From a checkpoint of a small mixture-of-experts model trained on Wikipedia: 32 experts in each of 13 layers, 1 pick a token.
Below are experts of layer 7 (counted from 0) of a mixture-of-experts language model. Rows are named router (the router's row for the expert), gate (a neuron's input weights, with its number), up (a neuron's input weights, with its number), down (a neuron's output weights, with its number) and show model dimensions 80-119. Each number is 128 + 24 x the weight over its row's rms, rounded and kept within 0 to 255. Numbers have three digits each.
Before each expert's rows: a language model's description of what the expert responds to; "comes before" lists some tokens at least twice as common just after its tokens as in all text. This comes from a sample of Wikipedia text that the model never trained on. Tokens count by the router's weight.

# expert 0
It responds to: Verbs, participles and predicate adjectives after is, not, also or as, such as known, called, considered, said, due, such.
comes before: " to", " as", " that", " the", " with", " for"
router:133115110110092146153114158121142136128121086096132131129143123159133106153142143115143144144139117137108158150120157080
gate0:126123097088133134073150118128148152132157168098173126097128153127136113102159113130170123120157162130133145138106103165
up0:112129103124097129087156160137147155123159164136130094083149138116154107136151137138162115115118138105151149128076100155
down0:182107137146089115157150154139126151107109123157135167100152134138147117089090110125140125112139182102060106110117129091
gate1:179126132120104149186115131125104156110159113100124128139129152104120100101130130126120135169139126127113137120088157122
up1:144136150117107141196122121099072160112153163095107147123098165116118110134136130122112151145139100112108128127099138122
down1:121133118150146089136125102107150176104116151148139090086130123127126146152125159116119156135133097080178086079116132126
gate2:127128125148096155129129127137139141131161126121123144133141109130127102094120141159113129136155160091131092098107142097
up2:150167109151160109138129097135145096123101137121145113112111155114122140173091132165146106081147080148169186127155158118
down2:119133127111108085151150177123168133091127141121145142110165096116115120117139193119088142141125104131150166190140132134
gate3:148070134094135121169120099156108124104150131170113165174151125104126097121082137136171136092111132120112081080131117154
up3:116147108162148131088093114098114137111140103100113151133134101104131077111103116106135145128126128160115111151168085119
down3:152132126119142104144129090162111111131114089121138157098121098144111129141139104105138104100107141139082084132122110108
gate4:128138147103133145140161171131103130137147129129149074119114079172134114155135097140101098153152105169145143111113128131
up4:070112100162124120088113121144099151134130118126114126125170139092116148104130170150181122093142135097150111123154142134
down4:157126083152111103151124146104146107142115138134141069150079119140088094106140135146142113137132183160149155096108161119
gate5:133119104116102122107167095116125144091160081101101108105143179148137074134117147120150144141100130136132131122157124123
up5:142145157139116140177111123145145142126140138140143138138140062141095157166156139162130094143145129093119114143109117129
down5:153178142138098108123168138169103131125114126120102126096107151130107107127092131109114146134152099145136186121148117124
gate6:091162125107132135122117110087129161141140133105147101128056140111151098093158112158103185125136169112133151192126117137
up6:152133142104151131156107127097124145131165154130134156136116175150157098123132136140116119136123082109147112156107127130
down6:082182142175134126162131126135128115172145128144120151111140141118147112109143132147130122116157100167184209097147143082

# expert 22
It responds to: Prepositions like from, on, at, around, about, mostly before dates or numbers, plus column bars in sports and results tables.
comes before: " the", " ", " 0", " 1", " 2", " 3"
router:126097069094120121167118129105165114135116143110133127101131128159123098172144157092140108150114127116137169169087125104
gate0:162114106101112072096132108081158088119120148082108082128175123110117115140095081130132122139156145167138099160131103120
up0:106119128147136143152141119109129145151126119138126157102108136145140135095179128148122136125164101150147168100146137132
down0:129166137122126111139079129169091124124124122107125152119142092144159154137099139129116151124182130116148116090148163086
gate1:130133102125134126151128174138100115147101079147139109129126133098114126155130168124130121114139142122156146135137108107
up1:130098121140131153093131149147160114094151141141157101086108149155126103144123131164136109121123136101096104134123117129
down1:118102130135110096144108146125153093128122111141130109082129186124109118103139127164163129117107123108150109098107112150
gate2:133176118115119136151116130122116096155124122182113141086110192132111099174140090123097094110174131159096143168131138088
up2:132117130093106121125102162124130141140128131121099088120089134110135108100153166134114109112115126092142092170144118151
down2:146109133091102116136113094114150130137106152122116121134132121115057103098149155095112113077150115109089136092142176136
gate3:101154155121102136137159185132098110135147138121133130141096109108099165181169128142123120130079104223115150129131148085
up3:134099108082155132130132130172113181135111143080167104127093088124138143135118133157152120170143113118118131143113124133
down3:126116090159094146132143156140126086126140128114178120110148098109098109177120110181136154158155143164172138156125113134
gate4:177142160130160180136116146116123125113103109125120163128118109134153144158154141136090141085060099133125115182165104140
up4:110140126098115133068153137150120104133118134146137149112143163102134113126127134140076109096098129147130149180110119125
down4:145121179127143126127157124139160136106123112110127160094067148110140194140156080132121113172117115135121141169130129122
gate5:158152101161147097135136141164114105128145132081159138072150124159103141131130093114096102178120085087060111082112125164
up5:128110087097096125138104143139124141115118150124162102146127109126130173106162177104137170085142120114144131113142111145
down5:113110185141100151115116168155147160143137171117125134112107147158134189091108112143137131105138169154112141122123096126
gate6:086119129094136148143147100172115128130112136102086102096101099143079110115127111117119104103116106102115154135085146105
up6:121134141126137178147136133112131112173112115125117156108106154143153147167137086135106094139150136132128141120103127087
down6:161143137128075126136105103150128143144107086089116136136091137130095101137129145132069142138140116118113128148124155150

# expert 29
It responds to: Line breaks ending table rows and list items, plus table separator tokens like |---|---|, in sports results, vote tables and see-also lists.
comes before: "|", "\n", "-", "|---|---|", "|---|", "|---|---|---|"
router:123120105100122115133103133121163156103091133109139147117110086158141123123140168088149115144142127113165163145115171096
gate0:125092159146137100138116147135119106112136116138107123128080133131167097156125113137123121140118134160137127107076111088
up0:125095168131125109123134138146134141104120134148145135144094119126156116154130109122132141160171131144100160138080117100
down0:159154112106100212116142104116118128145125145142150102115142169163128123168128097116142114100108135122143128112135182112
gate1:118118170144127143108146134122128116105144108140160101116162114109178088071134137136120087110164171144114153146139112115
up1:120105163137108146101148114101116120130150120142145105115177114117172090076169145140139110080156178147129131129134099117
down1:157150133130153107127087121076140140166139086088086094132124129138118121075138125093133135121146126094102135136117121091
gate2:118171110124115123142133095098108146133154106145170111120085148151130166149124180131115136140139145114116145148081135108
up2:133094110157114104169127164122148139118120183123107127133159121126133112091106140098107128121142085119130122082185144156
down2:165146158123137123128128109101140149158129145132102121141147142123131125111100116095149127159106119146133115135144149161
gate3:145150132116091127118109160104108124132139103139089144181103106114092123182125116075113130114156171135133130090117116152
up3:146108088118152127161151131135139140123132157118149105127132136142157123103106146149150137104097133126105104130149145133
down3:139154146104128157162100102121144128127141139143094128132104153104138152152113151115128120089139101127119149125131129122
gate4:172127106133175089146139130130147154105093136111143162163145079097126109083133108133096117137105108111119133132139153104
up4:072158150113075158126131145123102093139157120156087098089097163147132132191131156127157128131136147121147144131119100151
down4:162123149104120104094106124151130076170124115134136135093123147126168075153129119126151093139166161123119151115158132136
gate5:151107121143109089127167152168111110148106136155098132151152158141158153121135103140108183168156116143164115158111104134
up5:074124150087128154112101095139106117135109136140105108114086094093060101089176097130155134127091136125070143123104154137
down5:129165160124127118130138141087097116172138152077158164113089147143102115147163128169156173123114119143108115138140148144
gate6:167108154101163149171158163101083123087136104136123158162133146105192117097112080083086129133103136122130145103102148128
up6:192125168135161131132151144085083153136161138096148167117122172147115124126116122111141106127127143093111113120134104147
down6:156121120092123085124113164163148110131123127152107144161116075081155136120128161119099145134123137104174118113135137144

# expert 27
It responds to: Last word or piece of a multiword name or term, often in lists, such as herring gull, fiber optic, Historical Society, carbohydrate.
comes before: ",", "s", " and", " (", ";", " 0"
router:116092085103104144174127135093146132130118156116145128091105131145106099176157156096155127149127142134141143152097152088
gate0:103102135133172114161162109106117125175165120120131160176126105118140122126180119110158108130161125172126117107103133131
up0:180097138077091108141164128137113130144105138155098124172132169147139113183126138119131115113106117084155118127141106099
down0:130164140137118121124091123127149133126102127138141157122096146118128113163121146124117138164137108155128138115171092129
gate1:131158112069136117164133102109117150121113166165109164095172165100088100149125096088135093099105149142125136121103108117
up1:083103108158113117119107132080175106090141102139112128104131085138164083123130128148111147128115145100130105130104170115
down1:107103112120113137076141098155120130099132135161098105107150129126148135139129126122142078106136069115157148150118080146
gate2:108165143106123127137084157090135146143137156124119130087160131094120151144147123121161134122136138145138142150159117149
up2:085131125165131135121121116116110129108127130126138102155168097165133112135149134124131123138126154138138156136099096141
down2:137117126072145115115101096095136074160124136121108120120155077108099166129134106159086138115122079104105128104123124142
gate3:108097098147104156127128157115077122130156117163109131138138099119124125088123140150114116181139131128097124099138094111
up3:158172127135142168154133136168116121151062136131131130128098153120155168161139130161130162094133115139138154189126148143
down3:123122135139118132114132143108083121137119084118146112107120130146152126084145134122141128155136103156103156127120108149
gate4:124152151128107153160109140078120097167103130163078098135163115160115172137157142181090135119136111138060143154141112171
up4:119144127113134118128118104191154146098151106119171138117118118101183107129139149096092146124125099118193118131116179105
down4:160144153130123133129134138145161121129114147156105124116139114095149080118124134112142145149177136113113180129097098162
gate5:147166121130129173133115099151138141139116123135115153160132125116135113133172118087175146109116131130128113163136130127
up5:133112114123139129136118076148123124073122163120160151174120122111143157167102179089122149142101166165125146145112107112
down5:106170136158122126141119132140123083140101099158121118126124117131082137127149125134136128168122111116125158140144111131
gate6:091124092109131148152146121105178108163077111164120167115133127123131097132170090136131123116097138134090118117108130119
up6:137135148147149114141088131143094169101153102128147159120121144134113141167142139103134134166150115115140164137101185122
down6:130169132152098144054129109121188133123131104167151159116153084117109115109140123124143118118145116125135134142097159087

# expert 3
It responds to: Nouns naming a sport, occupation or field, mostly in career and obituary lists, such as football player, rugby league, composer, art historian.
comes before: ",", ".", " in", " and", " player", " team"
router:092120094105137166166106149082162124164110109104179113100153112161092117162143180102153157178139116112157125139099170113
gate0:126121106122115151159143129134149115134141115133097120116097100139179148123098131155126098131163165124108191113102143133
up0:137151125116138105089132133100116148143133126158138150134173136195132070111143128157143138130116115131127105130167102086
down0:108136155117171156086158092122101114138130150132147145103103100110121148067134121140145130121124103145170178159135115121
gate1:124145147135107129105136129128150128144120150131156121141141111160107122148151144096123138098090153137133153142161139171
up1:139128160114122156152095157139119133100117112156149149104116129118129097123137092150117140116137157154093127116085112112
down1:143130093105136144150153116145138125107106126133139127125169136117152123138141146123093160112111092142121133182138122109
gate2:099138130128142107114130088151127112129126116129122129116108165088117139100140121116140147133167128078149108140111086114
up2:139107126159153129143179120119154170156104140089210125119167125142122128107162114108137158113181122090142138111121143101
down2:150130154081101137131101128121091098137117111106111157070118076090133135098112123136127101155139088111126112112104113117
gate3:107114100130124119116119124121120085094156122095106108075122139144106131110116140112151107120115158074121116120108159156
up3:088135139097114135101137142136096159149122118123136125156146161131133096149121149122126083132092114136130088071158119118
down3:077112102095143098161157098124112161100100142126132114117099135094139122170101090129122116133155074063131095120167112167
gate4:125130162138150118105126100106136132138176112089133160133139119106144133107160146097079117126116141129135120146153103146
up4:119171144134113171147140113101118159127118120127124073116131134113177154105139093148105130131138120161158099197103119084
down4:118080148094109078169142139121101146145155134123150144129120157159114136102136121156132122142147170117165143121146101146
gate5:136128143161109156166109133126179076155101148134145099132122103167096122137159101115153118172131150137152121137070133142
up5:113145099079123112108151096117104138118120149088104126107166123118133141133085176145151158096162093123141089117164133097
down5:153155124084105137115103137135156089109140116132109174130126160098145116112128099094128129087134155083104115161147094086
gate6:103141137126114148131137160120146126148145130132143130123087146164097135108109108158166125123137111132113112149141116127
up6:118172139129131140140129149145137121161151107138143118124083155145128128120114138186195098116131106143110081140131097123
down6:163109134127155114152165146152098142105149089102134109118074158129102130164120139149128110081128107182148128097155104122

# expert 6
It responds to: Abstract head nouns after the, a or his, often followed by of, such as basis, role, success, development, journey, evidence.
comes before: " of", ".", ",", " to", " in", " for"
router:093128116118099123144127146088165150110103111104159161128125104137102110175134169107158132159130140137145150131098148093
gate0:135169143195121143101093079122164151095143145134125180136105109154126172109096170070112128140172135159125178087104123114
up0:124138145134136140103142096129098129130107155122117163136103123116154133104132138115118152145158109130132149115138167032
down0:142116131165170153161100114114149120130148138139123086125106122154112161141121125197112122092146131105159128109121137102
gate1:149134160129134121151103129109138124110152176189122173158129136088158139174131134138122102119121124112130136125093107102
up1:151132145177123143144100092190114120100102143101127142146149122084150096152102196134137127101190142193109128094181143156
down1:124159119138166167135095080099167131153111119103141098129140116086112107169114139128109088102145143128134126105129120158
gate2:172072095136159155144123115118133127130145109132116130125122155089110158121147150132130105115132125132119112141103122134
up2:113132175182130090120072164138132116151120136084129097164092123144116095142156128123103134108110145144143117146086126141
down2:158155144145090123170102149140149142104186128133119162153117129092139129086123091142147101111084108127135140135158102108
gate3:138128154137128121136097163109102100097122116119154089129118169125162143112150172120138129132092089094182152138126160160
up3:152152085135130153130152133117130174118143166113104130117151139146152113117133174126153119096141098093138092141121176119
down3:116110145104091141107168173112109146115124102143116108146185108116117129186141103133117134131150129135130136123153147075
gate4:153133107113110096136120123107129106165146128160165122113113149133106140152144118147080156106168158119135137100112127097
up4:099118143148139154131106174132148139131096119096111139143139119154135087116131136116152117144093118122111149125115155142
down4:088127133094133120090129162108121165153074142122114111144106102158143150110144113165121161084137143120145149152104112109
gate5:155145102181098131138126126098148160149163096123119159118113110114087117103132139120172123123159155102099115119130174113
up5:117116109077118117113179137155069119094097134138151096149141121118171144169085101072116121151108128118117114129125112113
down5:097158129127107127146130096164104125076091122092116133135157131156142107146153106124154158137095127175162145113144150116
gate6:105123183110144136111155146129126095166125125119108129109120124126158127104109130134109144114129132096132143116186136133
up6:149098117132149105103108115138153151119149138108150110088108131144149146143116151196143141121148102139145127120152143113
down6:098074112132129110106144164162107102131167130100150132108134107150125128113095086132128113099105096139138075131103110088

# expert 17
It responds to: Wiki heading markup and heading words such as ==, ===, Background, History, Early life, Career, plus the line break after title lines.
comes before: "\n", "==", " ==", " =", "===", " ==="
router:095125103106106134149092146115143133110070126097142112114129102120113099163142160120166168152130107099147143140123152120
gate0:118118163163163129126097128132149147137125122151127121108130106130156154132093138167153108164117112106102113095140078171
up0:093135121119150157153120146125130116139072099129118118107138098130128126102066133139125133164163083136136098139110091160
down0:123131151110121115077122126162182110092102113127132175134168083118108125107140132126175133101154106147147095113124111153
gate1:065155121114117154146136145120138138102077145113154147119134112144172161122161145133142127089167152130065095156120148115
up1:083164106124086111142133162135130137078127119130138103109121128151093111114121146133148080133183093119155150158133142126
down1:089134121145090104081111094137126124155133124155144134122138138139151135113133131167116117103111149104131096142158134088
gate2:106124141159121136120138155123149106154202133126117116167149128142110100130157130147152134110105126123101123133186094144
up2:112129075106097101158120138162121166132145153147138103090068132121186106066170161124172125140118137121112149106135180165
down2:140087118117088147105130135095106173151124123143089115126139126144143093081120093120116130121134109128145136130102156097
gate3:139166141142126114174155133153134151091105164046118125124160124130150120130110096144120133177135127137152076136120136170
up3:120112090086125137134146135188113137134156087133109115116088114109127154126134126127106138078137130150130125173120112143
down3:150131123168151132148142123124114165088116100113139093127148122140190093088126127132144166095121148133104152189139096152
gate4:093141099137158123112157134131110198080103120130123160122135135123145146134141131116121122097140151112126143100139094117
up4:131156121108168134162154153136124116112160162081104142116143123138122163097150101162133157108124166143135123133112181116
down4:097146087123125121086122144122143120077168090141155138179160119128148136109121097147149102122152129091127131118137121113
gate5:147122097150131128174118145104156139124120127108125165118137135107124124095119145122129144090164105135137068142113131113
up5:169133198119110109124134097130144081127125097138150111103123131183115133136135140153137082152125146084150166176110130098
down5:110145144098108119073188154127111118101135089100108123088104122159118093156153109103116150107111147083144119158118111102
gate6:119132120170115164116153086166124160126086169146139121129124127134143135128106140077156164101142130124104085098149177119
up6:122086126113137154133115144130117122103112101115104131142144117146110186101157147131147122112118170122149096093102137089
down6:149139123119150109128125137125160140151124187149121060154146116132117096104156155128109137122122129103159119115132165152

# expert 8
It responds to: Participles and copulas in opening descriptions of works or places, such as released, based, located, born, founded, published, often after was/is.
comes before: " by", " in", " on", " the", " a", " at"
router:118095101103091138162126113123143118112095113130134119113144117145131143164157159104147136180105092109145140149117149142
gate0:114156109107185134135112132096136123150093097102109126118141108092132133138100135132109134160123159132136117127178186127
up0:135151137132185095134101109120085130149104087094102149127164143105115147134103128138139120108115124125129180126156158127
down0:141130114133149149131150141125137112083159129142175114122150141157157176132131113157145150059081144143147134138166158109
gate1:117105159080130117120165105116185077107168121140153110113107140085139148146114100149145122149127153150172132137121161129
up1:117125108090119125124127113127152110111162148169134094114133137094133140114136131164112161065124170159130145145097147144
down1:158107179127135121113131161174089116119101143114182154133130111140103158120130138149168145114139128135118122113145142135
gate2:114152116117085086122143151154156127121115148134117095146111131127127159136161123153130110123103061166172132106111123134
up2:129124149130092110131123165159147125090119120131091133132122100119147162132146137138143144111115082144162118129105120155
down2:089141113140086118101120123115115130131176170136122108118095118144122137086170110181117173125071100116110131090163113135
gate3:097157086158185125161107132113144171143120181156133084101111157093137093139105144111146132094145101122095120128178096168
up3:165130115107101120068152114145151097118132110103165150136183103143150119155110141161150105108105141110112136117118133111
down3:153103104093122118127119161107093162134168149135144126117138125147146155153110130156097113068082110098126130109090130132
gate4:126094138134130127120119147082150102101142115149119133124159117147109125119075125132144180136173125168144079099120141154
up4:117130117160082104137125155140117132152157159110127122129115142143127110134169131155086146140123096149112180121159157120
down4:086109139101136137124086136141097104128118140094093101142129164108125129142158167170108154113126103132099169063124135115
gate5:118152122088128171151159144152148150179111121144125177113068121144100154113124133110157139118134130113116139084153122127
up5:142116112102162155146137118182122129207091103129106143135119129170134136113137150102171170117146149110134108136157114123
down5:134134116142116119121151152135125153140108115130084139191097136102119139092129150155127091171113139165113105132113133112
gate6:169156118137144152137081084109118156095113094144077091161132154108157107152104119109116118117106138119134148117137127093
up6:192148122136145141141113094127136149122136144167085083143159161106102159173119110100118122127097152121109139096156137105
down6:134095119138148107166108110132195164124102082168142122128120087132133168145118107097127141154178138138144109122131072144

# expert 25
It responds to: Prepositions, articles and action verbs that take an object, such as providing, provide, helped, obtain, using, with, by, a.
comes before: " the", " a", " ", " his", " an", " her"
router:133084093092114140164141134104142121116115146112148122112120135163104110166157142101156120134106124127150164149092147079
gate0:113132131114139098120134163112120128134110118147134126167126133141143147112169101136125101127132184142143091110114139088
up0:122142118117136082098144113121155167138161177142144125118121098124147088109097088156105143081097106124084127159131110091
down0:122174151124126167145120154140160142113180136105119122132152155154115122161150112100166097133094104131141125137100103142
gate1:097126127108126148186160127130105100114109118111119142121156133186108111153132122122172126112120144115113116101127182115
up1:192154091118137135122129149136132146120130152168171160150102163104111098101174164150145103132123115123097113132169143126
down1:163154118172134094141125144097085093119150110138095116136136132120139093126176119168152160123127129162126066100118154133
gate2:116127119151107147163138106125083158165171112092156116138131137120112131101174137099096140102109105138147139114165154111
up2:117107114106072125136137183149126097154124110097111121155121154103140124127101154128101148128117154126112118161148128116
down2:126109131128078155144130126117107097117111113152144140103089112172147126136097117118109122131161097133169129128124123148
gate3:131155115128110128150105169116139130120137092164098114138111142115120122138150160123157120090146147145156132131120162114
up3:145182121101132105165147144095104103141138137126157148144143112167092118118118152141073153119100114180124123111120123114
down3:128140142127116091142130117154124109171115141165112124115092136165150120119102135160163162126149152149148137137149118107
gate4:119139129137152153100132140109137125114109117151115060083095147116129111106101125078137118142152145139126143119118156111
up4:110146148125118127103149155201120118128080161147112134135099123185130074124096113124130130177169145171132160132107161134
down4:169129135120123100138128117078095144104109138124121123148092124148113086163117192159103116110144097128105122102103138059
gate5:136138077134107129117151098072123149137169145112103098116140155107119137054157115169142165092102134115173130110064113126
up5:158124120130112148097145146147107092107185124171126140147128120101152142107091132148178113136104148158105175168086168161
down5:129142186128098155133120164127121128125153142158114108129138135107129157147124152157146100107196125138152140117154160167
gate6:159157128110162144138103139148113133129155103134154085073148106126137112105129074164115113124121125184148136151151139097
up6:082160144133149167171103135171132096125096094135079153104117127086094149134132087168106138130158139152102162097114161148
down6:135129096099124136093111088116109089149111134137089133135101131099160138122120140126154126131156097140133163130106154142

# expert 26
It responds to: Pipe characters opening table rows, numeric cells, dashes starting list items, and numbered-list markers like 4. and 5.
comes before: " |", " 0", " 2", " 1", " \"", " "
router:128088097088107126176106123105146137113121134109148144101110139152123104169148146115156107150108122115160161163091152089
gate0:088110137116162091170114158129096101163135138123159102098134091114137119125083143137154157117114130172125156155125117131
up0:143130091139108145114129091136119171112074109161110110149098142121106176117102130085120149124114155136138161111133076106
down0:109066123170112127115143116132079137142125133139148111144150114110129143144139122091144135120109141182147124099104131179
gate1:137119096115125108130084126121153159100106178136114143134157148140143145109143104162096128091091134088140117136155119130
up1:093122153124138084166121121075141147106170156141149148137107110079158145132112137177126153125107124108113100137147168129
down1:162106107130097151138123124126137111099186150119104153139124166115122122157163164102138100146113106090092154141146056124
gate2:123132111138143164152074149117144132131149116104105106118168169091120139163129130153160134099128089106143120163120149151
up2:107115123138153111087120089143164130194117108168108135138125122109107126130150124115127154100123148151141063151139151097
down2:110152124131132115132163108136136158177126132080118118147131116124142138117107164107107122119157114159104170095148130104
gate3:124138105133094122160106163122137093126159149101132147112157154156140117152153152127141158117149130100144171092127143151
up3:144085172114100120102104123164137166134099147100140079108121137130139128165122101137137146114109119193100113112168130137
down3:144164092155147110167105095123115077128078111133133135143177111132134112139133110098175124106093170118079129091122151142
gate4:064148083120088136096117185136147138138106128140096112132175152130147112072141105105122147120113102150157128175118132135
up4:106095161133169114141140112118119079177145108127103121072108128066079168130101107144140105105138150132120162102106141116
down4:161128128140077138133121087121137153111094185131133106164140127114104143071110112157084084095108126121127161086128106097
gate5:093125099152146180140093122190098126126123135122133153143109125123103107165166122136117071124100137111124132125145115170
up5:110127146126135157110103170104150114159130136151133135142114154114105086128111167135091135127130122154151124130178102148
down5:141125153160132120130164131137120118121127136101110089172135151133130146120114118148126119147140154127119109128112116111
gate6:110110140119120121102125132169201132095146111124105127155073139171128142098143104130113130146127135071148135094109122115
up6:134142081083169129123079131130120089085125093151095098133125180133154114114095093099125121167124101123150133167137157142
down6:110117124103121162138121144107078125123152102134136144129138126138167109143176127144134138119132119133152093133134147151

# expert 15
It responds to: Full stops that end sentences, including year-final periods and punctuation like )., ". and ."; also the dots in e.g. and U.S.
comes before: "\n", " The", " He", " In", " It", " This"
router:149114103088109158169120161126131121097074104112140128120121114157131115150179138070162140153135137132148163147112129100
gate0:130115131113118141173110124120171166156156119117112122117154109115130097100076169128093112104133130103107121150104136117
up0:128126119097146109151089136124159123167129097118102128118085134143148097116098189100069143119170094122097106141105110138
down0:127118134138118136140133126166116155172140183119180108116108105149126104127136106118101175118103111094123121149160148114
gate1:135111132070118099122142143087131124105131107088146127139122117098121140140161100170213054153073148095134078136092144117
up1:144107138087126099126125139097117128135142127056157128132119146096106127140148120177185083182109142114169094124137128126
down1:143125150147120155137151152150114075076100163205160143143092073117172173100138140136109132109116118120145120145128125131
gate2:145174118081148129111143123085083162136155132103160164127138128138135167135122091137132138134099135097173151131110152122
up2:138138136094140104113137136129124147144101106094122137148123136124148126159126098144142141136144137101100169136083110096
down2:142085110131065131149091112161129125090129142116088145145130121126152141136134108136148118149156086076145139153108115140
gate3:141091123098098105160097088130120141134134124116103120123164106106123136103121170154170095157126140119143122173125157133
up3:161143090134152129116126169129126132110139154115131129122120147124119100146153157060138166140129140141129128086171131114
down3:118124060094098140137090082113143164122188156093144100098168155139152109121088157115080132123123131103120142129147103125
gate4:172144160157101132132158108119137118136124106108098172115104165121111098141134134093119127141152149101092186142134167126
up4:088114086135169143117107138152104128132137135157118080137149100132146174117151137164154110128123082150147086121129081152
down4:106114080141118122114123135116123084158130124143164143102157150097131098130127133090137138104164138126134120186134141121
gate5:117122167095169092159157149131125101114126120111136150148145100160147102181148105110155114128106097147158151081127123156
up5:121138140104193138107124148164136077117125133096115180124106145163163114142092093117144139162118079105150140121174115142
down5:113098108107100073093125109100091168113140163137127122163103163127118128106119129149114096149138147103102146124149115144
gate6:128107114126126061134144135088094151128120110132113087096138156126116131104129094132162127111125143125131077098137096151
up6:113130108105149190133162111122122076125152068128169136138123106141132083146151145128079126119122156109105129122104159122
down6:167129115212135127112097074087122122158171063127078121129135185144157105140174134082111108109132151137134142122138147126

# expert 21
It responds to: Year numbers after in, a month, or a comma in dates, such as Founded: October 22, 2006, and words like century, season, day.
comes before: ",", " |", ".", ")", " –", " and"
router:134099083100083118133126148121140144121092116094155154144153133144110095144128160078175157135146100117168154135080130123
gate0:143173093115068132095140129121104102125110145114130112126091130081123130095121116115159124154146166139151136140111119079
up0:149126154179150129117105174197122112138137094120126118135173186155176162142121133134118094112137123108090086100165154115
down0:139077082152096105133122166113131108114151170118113138131117106150058142160118164123130176105146107120151107123146158134
gate1:124140067098089140146143115099164120121102083134149135149070131085087137123135103124126130131136136154116105165106139102
up1:120127121134099119171122165110178140108105087104125122123110153118107140142084097106156125134139138116124140145087153128
down1:139154096126101105121133145155127149118129130157135162124170168130113144137085151145122088122138102143140106139112165130
gate2:106122103146147073139160124136147128142129155089094109098108129116108121167142118113113104149126151106168149120099115118
up2:135135114101113079096183159131154157115109101109116161142107175109150114122090125122139177147117111143153147129107141141
down2:117055087118139159089118128091132126138121156118139127138165147127144131126153087180074120163157127146119072147112136105
gate3:121124121125109146128141145111165165101137130122119134134110155082122095153106092125137105104121113143128109141108126143
up3:097121135132162145094126140142170166120131127137117100139137149114145141105114114137140085082114156134162104163152140155
down3:166121124113121120157143085136111090138139155104125111114126100166161135122133072176122106137130150079087142123153115110
gate4:081128123137154128164129140158128122101139167133136140093141135114142138111115150156155131141138167090113129045120137115
up4:148107142127130096138132098092139105125103171154145087140130126126103141158160159134116153153098119161134113135111111142
down4:074172180148112128091121108103113123158162123149148104110136153122163153136124108127153141171091114144135173158159138113
gate5:059119138136143113126121113145117111151077123148139148134103123147101147128093145126127149115139124127113149173119154144
up5:148110129097172115126121165137150155111121149120101117125150128119109095111140154173149109095100142112138116062114088143
down5:176116122153135174132151202132113147193138145099101126106105140149130108110099170106141125135147100131135126120106095182
gate6:121081116109111148123144111138141104131131177155126129179106067120157134143146102139136131146101130158121124144143108150
up6:140141173155107128125165110145156130136138088156096107135133121143117119121146111173130117126095067127079101129120124143
down6:131129146088089100141142151133154102126114153136124114118150147122089168131150125112124121155122102113169131101163090119